Experts of a small language model: width 192, a variant of Muon for the experts.
Below are experts of layer 5 (counted from 0) of a mixture-of-experts language model. Rows are named router (the router's row for the expert), gate (a neuron's input weights, with its number), up (a neuron's input weights, with its number), down (a neuron's output weights, with its number) and show model dimensions 0-191. Each number is 128 + 32 x the weight over its row's rms, rounded and kept within 0 to 255. Numbers have three digits each.
After each expert's rows: a language model's description of what the expert responds to; "raises" lists some tokens whose logits its average output raises strongly, later layers aside. This comes from a sample of Wikipedia text that the model never trained on.

# expert 50
router:164093143112136163114110103093165148158162096117097142127093129109157070142085162114121148141173148155103125173133107149117066166085090167100108135100160165164112117186135179144081139139147098156128147178102129117099138108104090093100069168146159090109154161101141106125128090146113110090165133128124177167089079087076100161144060108145139080152193092166185145176121154155151099157150162167102076141127171156172176176135091072143102135164169088134096071154127115180192164153158156152167155132167143126092095084142155134100145105109148092075095098059161096160149161091085129184
gate0:092056098086097130108125119100113129081115103145130106140094090151141120130113106139091155063171184151159079193099195140090135136126091113120131145169108156083119120147096170142135141157129102134083135180172092131170180204111164119147091158101135155161104120092084114188118067088109222175162120111126146138158143157147160164050100131171170114169167137108097073159162056150114104169107122182103151135089173160198090147140111146142102069172165123127157121143157118132167130102137150111135114090109105090095103072135146133160156193145088129163154126117113149141081105116124146153
up0:169114168059102142102131128112178118106115091117139117091097113098094107165134166107111140163085146092147098174084075155100150155123132138138083119148104080169131135180122092132123146092148147103099123151147149143150140120065160151152109106207179073164129117158145089165135131164108100129121089070131122153154153147126176077123118123110146103182139171192120069140123123060167178157153084119176134161102128128134111205107164191155181155131150085154136130129109111095102122085148165087141095144160077113138094124147173187121168105112197101183222096152095169177071159128136115118
down0:160104133119102191121105105102155117110111140114135129167178106113091144120131099088143101120193154079160097092186104147101062122158111142142145155166130095100184100153099126181117107145152111180190117098126075185084086142182126167082100172157107086112103078126088091082154091132102125099201100093101139150123028132099144124188155194193161148137098061077144125115093173126158136140144112101142141134089136137155132136143133201180101105131144127093154190092163127171110121137122150116135157125090218156157121140124140148193128132110099124168132129078109108152118132172132122097
Naming words and fields. Words introducing names or infobox fields, like name, called, located, Type, Note, plus commas, blanks and verb endings like ref-using.
raises: "|", "number ", "et"

# expert 62
router:130101136066172119088133131097137147167107101137114097143064137119179128111094169152140140151168127148149164156090156142133077194105098146048118134095182156172155142149110154094105154178159128102147161160070122098121137145123072065149026141091130126113132174132151105138111103092123148122195179102112141148114133110088138146167091132152122067128151115202133127187162115165155096130196125106144058139107151127187180145130115144118106102130118099103112119154123071172174179155128141157175145139155149132075162082120107100122097101134140132056084135150186109168166114091061145126
gate0:148106063124138113122074100191135115138148208099155102109114068139179085073136138184092145135136127139134140158103109134121050125086043136119117085096141117152173103124215129091126157153115113104228117110087135147140093142189122074148142194091137087186164131130090100117159129078160122122144075117129137106202135149151140132094140118135165152097151078191133092112171089127093097154106136075170178145101164133181139146115120147081142111137153128166110119170084143156128096127149176211134155144164104107104123106105147144095122102179127100117152134124123094154173111148103160120
up0:071148123101105171158125108118105137160131169147143118175125130131082127083138150073127126160135074132119099153121098152125206122130172161121096117163104118149094074140076096144207141086134129136167091118069073150112078177150114099172116106070133112087131087155156164123125108123094100196118125105103093126057124190148040178107192147173111096087129109112128129118100166125171093169112153128130169143158116078103103155112133163192112053145139129108100107118144115174161148166164133127152097110059152129165130111084159095111164172164049083155094099151097138142128142168110103112
down0:134106114113154087083137136130145090156124091111121136126118128121135091118085113175172128160108129125133123099166181108141127157167103051185120166128136168076150071154111160201108198141125116122159128100145108166099160154114102165160136129171122146160129144110149161123067116152126123116148088171196154084089076148141110139167190164169068110130146144106133096131246099142149174107097162126153153084139145187078133124085081157150086087112151157058134088126143116096105105136122164156105170074131130155126127160092097083124115149160094143089149167172169157092115202074167100160
Inner word syllables. Short lowercase syllable pieces right after a capital letter inside names and rare words, such as P-ond-icherry, K-ling-on, R-iz-al.
raises: "en", "in", "sub", "t"

# expert 46
router:153123149103131179080110108095180153163150101114088128130102123105158069148101170117123140139175141150104133158127122150128073172094094162092104132096147161172119115191130196143095144154150109161146146156109135108095129118083090093119076158138159089096167148105147100130123094153111113091162144142114189165076078092053089155155082117158143089140187103162186143163113145152159092143160160162088071131118163146189159174137089080147099138167166093132090092176123106190194164144153150141176177099154147121099103097137129140098158101101147107079093104058146092158161161081116129190
gate0:121160099140099142122144177091124169126165094137076127130109135107119176144176167079101143116141128105119096099178122105054116115124129143093124063163205097149104082142042170158124128123108082149076145102145080089120170041056093113087118116069150131123064081122069141120160106132123184120091142138079146158156140143107124124103221128091096117108131091179146085133116169084142077095171106106159170133175157147198159150137114119147179150153184146143146142109181131113127101152163089104116183121179124133142109110131158122132152083140132132119179081169146145129128180137139112122
up0:095084132127137099099096162132099055100152073189169076145114100109102115132159096135155158143102130127081111120140168131134115185168143130102117145163133103102123130122161164097121134138149154153159156136161122140149137132155111145087135139157124090155082171173113111109154105147101159160118118137172164038085144139179170126084115106196111100156071118183095122170182097183176170070117173164137110094133189141136137115145167128147045120180115104192153098119159118174143145159154164119193159091059120099147100147158123149093083150137118122192138150151126110100158195169200090118
down0:099075122147085106105118135096125103157141190115127117131084093141153103118130130110106158144165055072165145127041129149086124098138123132141126101143112144094104106171107172049132105156088097145129165105122123111097087140169154087124116227130147133144118125146119091183100213128114221113083101100077152111142132172125146124089136106131239126125130150157121115105169093087107152135122108112119142137137119154114133072166164169147159093155164086125106137181147110125111154084098140096105139170118135203134129181169068141177083134115115086120084116141050141148075143118117105095
Determiners and sentence openers. Articles and determiners like a, the, one, same, and sentence-opening words like However, Due, During, often in military history text.
raises: "in ", "on ", "and ", "as ", "or ", "is "

# expert 47
router:169101142121138184110107102089164141159158094117084147129095128109151087149090161119107150139182152146102119152129119148112078149089090188096112123093153165181108117177122182146086141135151103155135159165106144107102132121107102105122053169136176077103143147115146090116117085158122103080165133137115196155094079080074099152155071111158153083124194102172189143163137149141154104148146159160097077131111162153177160167138102066161119133179150096128099072172141114183187150141172159158179154116165144140100096098136141129092147084106154109091087091074164092172160142089097110191
gate0:120167183152108149156143150119117133118118142146111126092113088101057087085186098088078108117123122139186119133155117138124049079120082146128099135164165148141116186123178145155134141109147153149134118111113139174163144100102121209133135155056120106139147153127105093173151172108112121071086114134155133086088105113139109138178109109150158114115179083110183131140132124133148112106109155121112129057121152185166095097076071110104192104134103115134120166123047116104158027083070093048117087111126149087079113088162142189124142125100147134173151122147135098077122141161168118172
up0:143114123039134137118115108158167135143142130143054102092138119104165122135118050121102140125130057157145129197171149185129092132134105137121064133211130087127125160085162056135091136176091150141190131096081177128110143114096099114061135115109166122104190129124127124137082181118201147084113125145120120091115131166121150160125145172165121170110173128129121093122157114137083100132168121167137142198133179179105116088091132035129111124154147127154113116137148170147123087147092154146117099206087107101148123164142107049137144118120093146159093080155134083157132086152097132130
down0:195122143088172137148156087147139057192137111153117150119127112101127119121136081090104144125172123122150108129107117153128093156160118160179180132141173127148091128133081136132122174158111149108123156144134125109133125123156155144143217078091100125112152204135148174133157142116147097131100176151145110196145170085110143162180152102113136181160151154112138151131138063141120178150128139078148134104119144124066126107111151096150198174101117085076093136112153174126146183148141166086051106184119049175162143104108085133178100081098138143041164116163155104137179165149196107129
Row starts, terms. Pipes starting table rows, was, and, and list dashes, plus the word term(s) and name pieces like Gr, Cl, Gu.
raises: "\"", "promo", "cons", "promotion ", "spons"

# expert 63
router:154143113119104158072111087068116117182096100145085146185053125110160115129121163126094149136153149130111096149141134160141094166027116151138093096090147210159118141160149150128114137147188119149120193124075190124118186097118069091172030181106118123082145129102122115121111092138084117104151171151096161177121107113086110162120104153133118111124179122152150154162112129171119107127156168160132097147142167132145178170118070104162126149188137056127119103156130066158153111130138148140143160088169145106122104099175121130135101094101173087070091121088136094153157136110127107199
gate0:131110133138061090081162073096083134119163175113101178101125104117139128057134081086069148126121153116074144137133135147135152129199121124179129113171060167127180193095064159178115182109116135125097097074154112147180167145106101163116147135115149061112106129168165115095116123096124135112136163150140157076079162061165115115100130150115111069146169159117155089182159151160082148161164098097120122108093102143146147091127104178132134137157155154102135151188198159109109159164133094204138131143105138090096116127199148120161120131129135170119184143118196114118128121067139152145
up0:149193113136131179076116144145102113079102138161159105122090149129098141175113169108187130150151154124136085117117012169176088137122173125151138165139164113108092089132128123193103169158144065141159157143197166157103071141149109156130092117113145143139130102126167129157115137158152124144194148101150087084137104100168109145121106132130163171169113152091126134046133109116126082129082170127111134117149159111119147169097126091128135124173148163126160138123124124146123102121186189155127125071148134109154167137126174091141103095120124138131036085124053090169103115146034047108
down0:172168083148113107145145149149166111099099136104194137103116112122143149203173146150170132122140142105096199138129172114144129136176076143091165130081043144156124141094064126130093095089042182159098156165128169132110110074109110100119149118101156138086095111133102107133157142097119128148176158142105163150139146130133120110115120136108107162122052149115111105105143165139085110119157104073096102103206140139150142154065112086109085152160162148123184121145098092078148078153177178161158133103085079103148147125133172054106079097095141149117210073162171144165143101125113110120
Mid-word name pieces. Short word pieces inside uncommon proper names, mostly foreign persons and places, such as Cé-le-stins, Pav-ly-uchenko, Gil-bre-ath.
raises: "-", ". ", "one ", "m", "in ", "."

# expert 19
router:153091143134129176104111101089163132173159089125098134129100125109158093156085163120113150153164150152108126171137110152111077165083085177098109132086160159171117107177129196152087145138161116145139174164099134120091135122095095096127074177143142089105163149101136096120125092138111106087165130141123166161093082093073094161160072103135140077149191100152182139174145151143166103148139162157091071130121175162194166174137098066146099135159163086128089077168141118177182161144163155157183170122161143133097092088152123148094143074117147113082087104069160102161171151092094116186
gate0:120055097158127103118131180098123108118137094127201117153090177105130083147166159154133099092128156108157054091108109119184129150121121113117158205115194179208104118173165126153147148132123124118148144139089131132181160118126138115178125146096139107153128107160113117164076145153118097169120105132146161156150129086108151120189121120157112115139066138102141150147140155088161119147083077177046142162098146133114167165131095121122181183115175168136111121160095100156166099135100084138143147131137162240156106207116159167112165111117137138109089113081149214116193154146122142126
up0:133079155147150121092120118129127095107183111115131116078149114132131128150091150155090153203142067141190149128154115188133138093162119166119112203103121171094159149133132073105095167167201119120143148127167130145175157149129165149186121135129118094118086170081054164172122104110113160129100070065108138111147132136162150130143113139180171152165139092168126089141131127152082161173203120111158129153089101152122093104136132188074132128106134129081133119168149129103139156154132165129140148137123174101055104132182030181140148067126136195146099083151075102145159089086136106142
down0:137094169114121147157141148069177084119173105133143160125151071116105154110136092104105149148084133176133180097145124123196153139096139104100154119165139093126141110064103077168107149164167121125113091129058084110153128138184134109136159194128130137146137091138125125146107114079132112168143135175117159191084139122198225086139107094052157093114122111121163104109122164092067193115134119118167104100094153135113135165154144111137211143099181165160148166098176100091128179118149044088115140121086100143132123150084099110175103117146121064096129121119147061122162144172140128113
End of noun phrase. Nouns or closing pieces right before a comma or conjunction, such as west end, First race, Selection process, Team Indonesia.
raises: "R", "C", "N", "cy"

# expert 20
router:096112114164121180112076097107191138144170118167106148092148160082132118126148108071137171096149111135103137126129108149119089195112098134120152168120180143171118094171142157157116133099130153131125122150129159086082103125089094109108092151186135121138170156097172074127137064147132096132145116116106200194129115100056107155118063093151102110122175133163188195165128128125188136174121161175061090109118142139146120146134117053168077147136160146124092090170111129122147175172154180115147124139139161141120068114116125103120193133122137077093123104054153073179187146123125102180
gate1:118188142071169151105127151097122091157110136117112140143193157104143064168103086105143118137126149118153164106089100095153108145177093067174146117182100120154160124136120078140129129141210166134116156115117169149120116215128120159159112122133101099070113132069125141102071100115124108190101121157070126167138155207117101044163157105106130187116149155116162116137123145121076092125162151086093154127099092104137130165069129151161076146132092066154123139212110135062106145162092169137154126123176094101114178075117136109132123108124173075130154132106098099129139146145121180076
up1:126135217137120168092126131111130103096136116175125090112109158123114121102091128143056138103134167081156105119089211147138141109207162186163177133152096145109091128071141082112124110143169143104122145117147141109179126084170136108115139159158120127150125065102144150125107138131050144113184078178093066139130207160042111097128152101109163119130100135096160131162132086108092153151163095078113118144085137181126167144172119074037114126094144096171159128131143103143171098150124124085149108132148130167107124189106113087135129127086133137133134169083121065141151169130166190105
down1:133171101202150129196137138137113106121139135119143103126124126154098171099100157138133105112109103139155136185113132148156064099107179118105182104142153126104124107102169099150157173118101130136162131130128136135109137078070134074169151101121126107140158075200164122136164078112103146116105037100152087116093130108115116078150164087068132106145145125101155107193085086093050139090062153196109082165107106152096115188129167133122102126104096072092006145061161125119101142201113099132146152081111098122177104127088091132140115136157129100132117105113142108114109128120165164145
Head nouns before of. Common and proper nouns heading a noun phrase, usually after the or a and before of or in, such as role, age, team, Party.
raises: "and ", "in ", "(", "on ", "of ", "at "

# expert 40
router:158108138123120175091107108076166150167143098106089130132098121108150082156101172110112148136188152142119120149121105148122069165091083179102109119101146168170109115169130163143092150141155105148138159181106143118090138116081094103095077168141163100115165146119150093132114100136122104078146138156106170172105083091081089160149071128134143081154201076164185140167150156148169085144160144160083060142111169170175172190123090070151098145168145104127109071160144113179184160139148159153185168117174139124096104098148147132104136087116142105090088110058149092183165157096108113178
gate0:079127076122150164103115104120124139106146051160162116099113128166084140095156121133143109114139089131160140140101127114128115170077106191126122119163130181218126135179109141134117125119131089129126164150100147100122126126130133173139142139099190166154114112128148142109082147076030145094091141084097102137188121071086150111162184142161155076119160079171170115092104110109074134060137076141110086059076143160111146129156101136083091156089108148135128110090129137100135103157107142100184139066116092154129123095133126108084166033134095077193088141115119085120205133156146127125
up0:178166172117093093145164155121117166101123145169096120124123148101102116166164130148140117148165131217191126099084134105104162195142107086161093145141139117129139117138098154101154100074193149096155103078139111088124083155105159091174134117146104189118089077148142120161111140152140148102141116125160140136114076093113159141118121101104192155097165129209113124168138109178145157129068154085163139194132114097144092186172130121143152113067158114181141146158139187099133155099107144150092137178071102129125141107105078117101122161162147152069106187038143196163083127131110100097
down0:133072090143103159150185117146102141118115151079114078144089119112097145149103118151076075109172128132181154141194092150092156138101146162139129147157122128094098203141144162179159109107228115143063105142124181133134108110131118122130091147110158137127140078100151207111092108137096142095079078090173114140100137135115139166161134111098158080088167125171092142148130168145186133165126108105114154150146125111161128148161160091155123172203090149119167172133113100159124110144078058095098086117063085101108175124114085140107158168135108106053193110172140129120125176148177126167
Past participles and separators. Past participles and verb endings after was or were, such as forced, managed, absorbed, plus line breaks and commas ending table rows.
raises: "that ", "there ", "which "

# expert 14
router:163117146140136167097107115087168157158148099115085133121093119092148076152081170115121152141167127159110127172150120152114075177070092160096104126081143161183104103184128178154093156151161118164136164158109138113095122119077107091114071163149160094110151147109145081121132090141115121083161138138110175170103087086088071142158073121159128088143195094172184140161121157152161102138144155155080081128117173165174178187139098077145105135176139097135083079164143102198188158126175153148162149107145135125095099085143127128103159078115146112083096109065154097176156159093105123177
gate0:135107181096151129178135161137178107105148096145183131184133131152194134182106129116171113097114178157166106150162118079171097135116155178078145179092171137205100105127161114119135127113116140152100110172122132163173103132163127132142148166126103138135117085044115122153142055123150111120163190146160079112135074128101125101140139172156189127123135084202121111151156167113111214173172143150128104195085135194127084110141124134147108107126132160100120134182099160146159151168145119135182132080087120089116098083108149157132190101133136160100070082158124158079170146111077111135
up0:136089105121114140155133133049161068157132164123110128148127095099147100128127160096162091118153126167145104134158089133115088132075115125160126141144113119122092096080152135179101110154121168155192138162091105136163103162082115150124118166097173095087139169116043160091078195131082034225105149116156183066179129136155137142077139162107127121107096087139125136140072158085134101107118115141147142149103105162161164093180133186144108127117168119121123116163119151141135057140072176164108077126131086175115078133131083123176088138165156080146095090100092100164071120121111132121
down0:132123123161142126124103166104095145139122097124086109168136160221179131189143096105091150130145092120140124133117117151143103152135140115126139091192132119084137165140105183118189156096093105176140140099084152159158104154160086083109120141122091153145124184145125076140106163139136146106054157090097162078081091149096119180093049130125171072128077107160093096125129143098141124142085101129086073154119131145162042062149114055110191098109177143093122138145112118123133102163166142107109152143095222146126113190151108161109138159123092131117128119114153089067174071125160157114
Quantifiers and table breaks. Line breaks ending table rows, plus sentence-opening pronouns and quantifiers such as It, these, Most, many, and "forms of".
raises: "201", "children", "late ", "200", "early ", "close "

# expert 60
router:161105141118135182102107101091166138170149093107076132113095131107162070147079165104120138136197144154107137168148118133108063140090087168073122127113147165179106108189137187149100146137146116150134157171109149129092119126087070098120065165137166087115161152104151086125130104137114120099179152131114172176089083078088085143157068114142138094139187094157185146178116158150168098144137162169078082149118166166169178173131097068146099138166149105136102091158130107176197148143153140155175167115177146127103101085153134142127137099107147097080097093064165099165154135095103124167
gate0:092177141160107126057121061139152097167103108102123100115065132092145190164140177134045206149144153166198185119166171099126101113091149172119097132127164118111135093145150119173162141134113127200127118164080140098147094076088107152095144136155149193129213132145143101151131147179135137074121139095134154118114119103155153131084123127138117127184136115134102134116156126137132150140079143125162135120048157125123129108150112123123090106105130047110088054146150074156185126131125119134160139084113101147147140138137130116188131133137111144186148050138169176142094148133167180061
up0:134130152131050119101155056140142162190140164176104137111060099163150135155134150192085155132097242139185119111134191186164159202125091113142107094100080079097119156168102147124147197123094121133170132152095151135143129136110031109135139175104102173102202113167142124150104126108146145151150077119099139110140129136105088128121128121152107043181121121144125131181150115107166117163101133096143144109116141078110134114123103187116161102120152172136136070147098115139161112105141122128137143086052144140100156154144115127141108133081086093137159109065130126108079098123156144097
down0:131101150192081166074108114112170127143123158053141143139096036180103137142119196184135095133119110104129160108141123129112085096109141124101118158135091111073114088160145092097117000086099148134119139167102137136112107130103146153157125103080120181117164133143052077095094110091133152173122195102131105140110140182141087144115121135058116146069112149129105155061101040106105137150097108120161184165136092139109117125118123098158129126107148059153109154176098142103134070120134145122108168130170114134151123145139114115118094066098100163124131156105085113109112118089139086147
Months and adverbs. Month names before dates (April, June), adverbs also, later, currently, commonly, and place nouns side, grounds of.
raises: "con", "ce", "occup"

# expert 22
router:168093143122130165119123110092167137159154092127091133124083123099155086148085169114125153131180156160091131136146097168114071165087074182107112126089142169166123114174130181139106154147159104171137159147098158108096126130100076099113073174152154093102171158117148095120128096154120112083163146149105171179096070092080090163160077108139149086142175081167185141165119139136149104152149162158088060130112166169184161162123095067157105138171150082124098078144130106180191151136161160151181162114155139134098101105139144133103152089093148107078095090049153104167177157097108127167
gate0:140135095164130095057101130127124119132095118173133115135070095092117136149066118165113163161127126130117152099107088106136130097169178125126153174130109161148143069093131059100124094145159100108138147103100139124078146089155126123110141122113188130180110142148100151066120102125150098157132145133123152098071132192158070115192105152185158088126089095064117156127148129038128114171138116112102142170105126098158131113144143154130185117115089128160125079130090185151120120131153144110153176082119169100195168162114136098170137098095206106121080077158136124143089145053120114244
up0:117131139120133106108107162131118168173165129089113114118137151152095109067112171161139201109159143058123226108155113167102162137106149070187160117137176094176142137143183180144094133135126054164093081175100091133162086094131131160108142128091069148101148140097174130143088150164152158093140131079160129066176052123079123105099097107112177079126111139145125156129180116118163095124076084093092085068120088110144154155122225165105089130134128126139113113143090126138145068118150140161141124146128123141069152121101168172118086147130084128159116134099157117153088100104106170133
down0:129083123079166141148147145185143079115087125068120103128115055106165142089111127111159099130108131105170152144177083206083156121127135174125157133113070134111127100144122143122163116183123130102093136175152107186077113161184154189076133120158063146142090079148188104164106144126192112124054135172162131116106160166138157100155137152098127132176143130166093166143100114090150111083138026122149163133130113125104140116143134155138099057148076117118108143189098107118144129155115070089106174134117141089126084188120136082104105150075101110203136124111134168137153146104076132118
Election tables and modals. Pipes and numbers in election result tables with Votes and Candidate columns, month names, and modals or verbs like may, would, were.
raises: ": ", "as ", "to ", "er ", "rang"

# expert 25
router:144096154119140170099098097093158143159157094105085130129099115112169076146089166120126149150176147159121116175140104151101078171076076160096096127096151177177116118177131179147094162140141111141142142154105153115095138115090079096096072143145166092113155159109149086125118095138107105094165138145106176160096075082079086168156078107141132087152191098154187144166132149143164101145167154165092084143127172176183192173143099058157106140166147087127091076160136120175192160142155155150186150126166141137094110091144145135102141095103145103085097097059146103162165136098093120182
gate0:170109176133113172095143141126098150137149133130133109122087133132090110135148157203083099113161086183127119117175126093120140122117130113150169082147130135112188152077123126149091168111113146071094144139084187163143148150126089119098165118092142165127128147100162136081168134093112086071129111111174149170121058188151122142116167112066102130193113093124100091155065115153159136170150101185122081129120137109111089127134111081061181107158196080107105100114147152137129123160201119120130134158149077175168101038080088169175122150139191166158111144107127141150161078109073098115
up0:123129122187104173109123134137179132149109090106064090135169042199124112171148146133135121193187181198115118094203087082154116166108156128111142138131124105162114076102090092113093109114130147070137124145126118079148123139141134094135128117138121120127114119170174138111131140082120137135173169130113199130169063173133084154074128075156159181133093076162179163131100112156061111118123129191145172144075159112115079112111088164107136126116197181110152103127125140118180188174148128075130170147153118130120165093124133111136136112176149097093062148110143135132144166135157099084
down0:055078126198133148101082131082048168130165132185178159120200101158108135068076116152140088120160059158159153105109169147152177137146134158109080118115113056075080150120139086097152090135100087164099099119114164136184146154203121155090145130150115117149181096068137166158135116106124109091128126103131123145106142073186093133088112133136145102130144133108096093100131109154143130129064091170137146081081114154149203167030171159121151124132121130095082111134100141149133111152139117105133127116088116154164140150116146139162130093117116128176105170135163182100152083154127140155
Year prefixes, verb stems. Year pieces such as 201 and 202 in dates and listings, closing parentheses, and verb stems completed by a suffix, such as hire, arrange.
raises: "in ", "cap", "Prince "

# expert 12
router:157104153125127167099111100079164136160161090131084130136094130097147072146080173101129140128181150141109141174127114162119069158088086164090111132104160163196112116191137180150091140152145094157134163159097148123101130111083082094120085168146174090110145147110141096124120096147116101085165144142109180169099096088089089160158077110157145080154200085170175139161116147145160095144152152173080070139134172157178161158145102068147098147172157088139096076153131097184179166139161145154171152112161154120105096095144138137129144084102139108075089086075147093168166153092093130173
gate0:148109106064178100109146137135097079197079099112081136143131125117091165116152074133147177131146112144121179125069102116155139149110073098133112065124135082151147104152079125137147082112119156091082108110087150143139188156085140159145144122057188104144184121134101133086154169122125127152131160200153143136106118139096126128162131113124156140147184110129109124125176156146034141109150114133055091161130111123059154135085105059108194090126154144097131147104164168136118153135143121130151176124131127065140117134112122043194167084111150103153140122124216147163147152131162154069
up0:143104136130129114105113209066125131128162129104182100094116099124126149108077128137180110150090038102100137111141101143103110115173133135124138109088129138091112115158145167127076141121121116136113117198181154125154060220181089130060084127147155046147141121155176130111175138146161114174112104119056129127127116104053139125063100140132128108134132106128107145114071115160151158081127160099178156093168170107158170092079125146101117085099145159144133141047163149138104102092112099117128160129152094156132138169132172212117146073164126123108092106113110095093177114128114132193
down0:202121092150158042085080064088125138127133118163136130128142113116129136095075112092059161177063098137149170152162139163153100131106181106137136145139217121134065144151025144135124149101077214151147105124109130111096157143129109116135121173159136075108102152120130108113134161167127136129129164141143183088129151155135121105088148130084155146146138176139163095149113125179130146164122148137092144144172120092083164077126160110109139119173094127089083121103125101072144104174151154111164137171123187075168146127153074129159106202114104155140098114119085176120141138112153062085
Institute and subject stems. Word pieces such as institute after in-, psych, chem, and County, Township, Geography, in places, schools and politics articles.
raises: "al", "n", "of ", "st", "-", "as "

# expert 31
router:165138152067123206141099129092140152205189096102131120097123133113165127132110192106100160144151145129086159152114085168118088144103092128094145115038149161127114080149115180153097119141165084121150123121141176126135118135054106134060110151107156099101145136156137100117150113149118123113168100135081180119114077122090124124170136110119112064143199138171131108194151156158164061108154102133122061148123147197144170130141147082133128153134141133148130131122137135199179180101103135164164154169154165109082083109161161154136104123145125127089079110030150115148144130109082111191
gate1:168135083108048180107159029058063146173143081055168098052144104183135166143082159148098141161152130165191127107105066137076120142121117120137174175109127149110111112149135142155117097175175143137135180119142144171183149086178122131101118129151150133116152118126119162053133130113097126145163065129101117110119130077163138169115181112116117155073155109118115093186089118103141088129088176109131081153137147118161148100139124075121195093118106111096125094131071160108115170060117137134127148162171111054104105141156130094122127132136139079148099118116124136106143124139123145170
up1:060124165147168098140119198127143101139100193178108167202186141083118140102163164063146160179137171123112129133047169137211077121142083119114084069151077116145088114114190121114141114108162131133115133146124085130124145152075119092158106115163137120160118149116069148170125133165114099109142190143146176092131083192107112095131152122072139147156133131126092125106152132120138120192126116114137159110158163140108108148087159173161137173135127168118138121152111058150151110156187145139112144070126063116139144085123155146135103166155043166127188140152114111115078138126141068123
down1:173140113165132140124174081098170140160093151106140092126089139119152189121139111147168146175140099090137137148099146073127124166095105131121134119154143191124157161131092118121128201109080056093135128102103111111145127130135145134170174081065153116086089076124112127156156084133158121096102133089162144151132132075158145141143164091119122136116140124214144136131112162151070162109134122113180124127126120149039169109152044123152121138155137116096111108119165082106119141152119103139163122111130134062117066173077050054085151075203091123105060071133112144085139112161068105123
Verb inflection endings. Verb pieces and endings such as -ed, -ing, -ate in narrative prose, such as engage, switch, differs, took, moved, secured.
raises: "the ", "and ", "in ", "(", "as ", "a "

# expert 18
router:159104134125128193102111112076160147150161094127093148128097117099150092141085162118113143122172157145103137172137130145112076162082080177086115125086154170168115105172123190154093144140156094154151149156099143122080127132080078094099059163137150097119155157111151099125130087144108110084155148143108171168090099081072097153159078116152138092139191084180182138149137168142163103141148154160088071126127179155186174181144089084161113132160148097143084073169143108187184154142164160151173157108169150129116097096124138139116135084101128105084088087066151102162173145089106132183
gate0:135085128075149111108162135151100131112154156155076120116082093083141142164147111178145132131140136159138156199157138119110129104069181136095145069100074137123089155082124138129131144121175201142136098112187084128088118114160122117118154112154175124112119149110134135204112121070063156150172137123113138110178162160133095084145075113136124144138150093106091126135150192119164107211099105171134107146123138060164119109075098034140131094140166084170111081081144112145171123102104178152187139113115116167156167137119153147127088104150175158150063121166137105138096131077113120219
up0:153092166131117089109220128105132140148107092141124127079031112182097138129159073135171114125098195088153138145185120130175105126150145145119172231135085099104130065155081148100124120072137131137147109170076136122092119128138143151098114126094137154121162172106181144140094104114065107168160121126147140104114126139093139136209164086173098154131122114118155105156127117101148140165088150164099159123150073105120097133130168155112126092108154110128140111118126150128146121123159163052125117124123087091107204150131141054122170098095153127047181186174126097080097173130126132165
down0:080095152162145157184169091183166144068154148125101227129144153159105135190135141132086089115168150184091099113166038109094166159114165155113167124079161110168118154136102091118150124110116142130066119111145123137165121141129148137107093148133080116113159129079109107147195120104122131120151136104137098133080110178156172121127076106103111163167130143177078164125152127091046150105132113151060124122151154154101076096123129123135154185127119172111123084130103138089130127173134121177149089070091144149119128109120102128069175144138132113174113132107133175114032200160132076113
Line breaks, table cells. Line breaks and table pipes ending list items and headed sections, plus end (in the end), almost, nearly, and decade stems 199, 200.
raises: "aug", "h", "and ", "nam", "hav"

# expert 29
router:163084149117142181108103104068168141176149107124087135134101117107149077149093164111123144146178140166108133169139112148124084168088079173085105128082145162168120104173126175149102145145154118164144166160098140118097124118087100100126065162143154074109158157106160091131126075140121117086162140138109175167087088088077088156159069111145133084148198103173179142163117157144149097140150155163096073136142164156182163157139101069154106136167160083143086080166143119195175153161160155155175164129161148130112099094144144120105139090107149101086103095060166099189172150101099118179
gate0:086213124147071177134123192129137173141131149211142111123121112109130139100128083126158101136149082162071123181117068108116131113157136142079081141140136146194133129161129122162113092136173088104070153146102090123114086097140196131153105145098121123147132128145136085095143156207150108074127155139138115158138137091181107134132130181135165128151213099145141112061181131146069164135097091122134154116131174186181206170195139171117115075132136104159132132108133139147156123081099131036078131146144136075086134106090108165091125154177155124111137104154112142090131113110133124141
up0:178213145133106136118112130109055138073146151148157146113174126095061133103128136135151106122133091141081138093150083127149221166131123168189133208120072191123132157202092138128102122133135161114185134161158091064119148127154138163108165110059153126136107108111146140086117162114137087121135131143144128132108096115103112126123161137104159079139127119129129149128134078080119160188119159120072147128129136144168149114117092062077190079137131110113126145141100114176087114173121147129090158103100127119185102114085084130086123174164155136125064093122090137205110105218090112107
down0:081085124105135139052172171149091094146099103135165147173126172135158145181155113131139172132135106097121137129147145094167070120130106068141097152142173163094151129153082129162191126149128178143093082173119051143114151139077125152118151100061165121124129116096075148166130091122168146091155136123155122202146104122117137133138098191159150106144101128117139146143105129138134109194117090122142077161133084097160126135170085136109131097085116152186163081128110132126083102184076217172176110141137185157129123107125093111094147155124121034079136132130123148110109162077112054180
Years and time. Year prefixes 199, 200, 201 in dates and season tables, time in for the first time, and accented Latin characters.
raises: "early ", "result ", "present "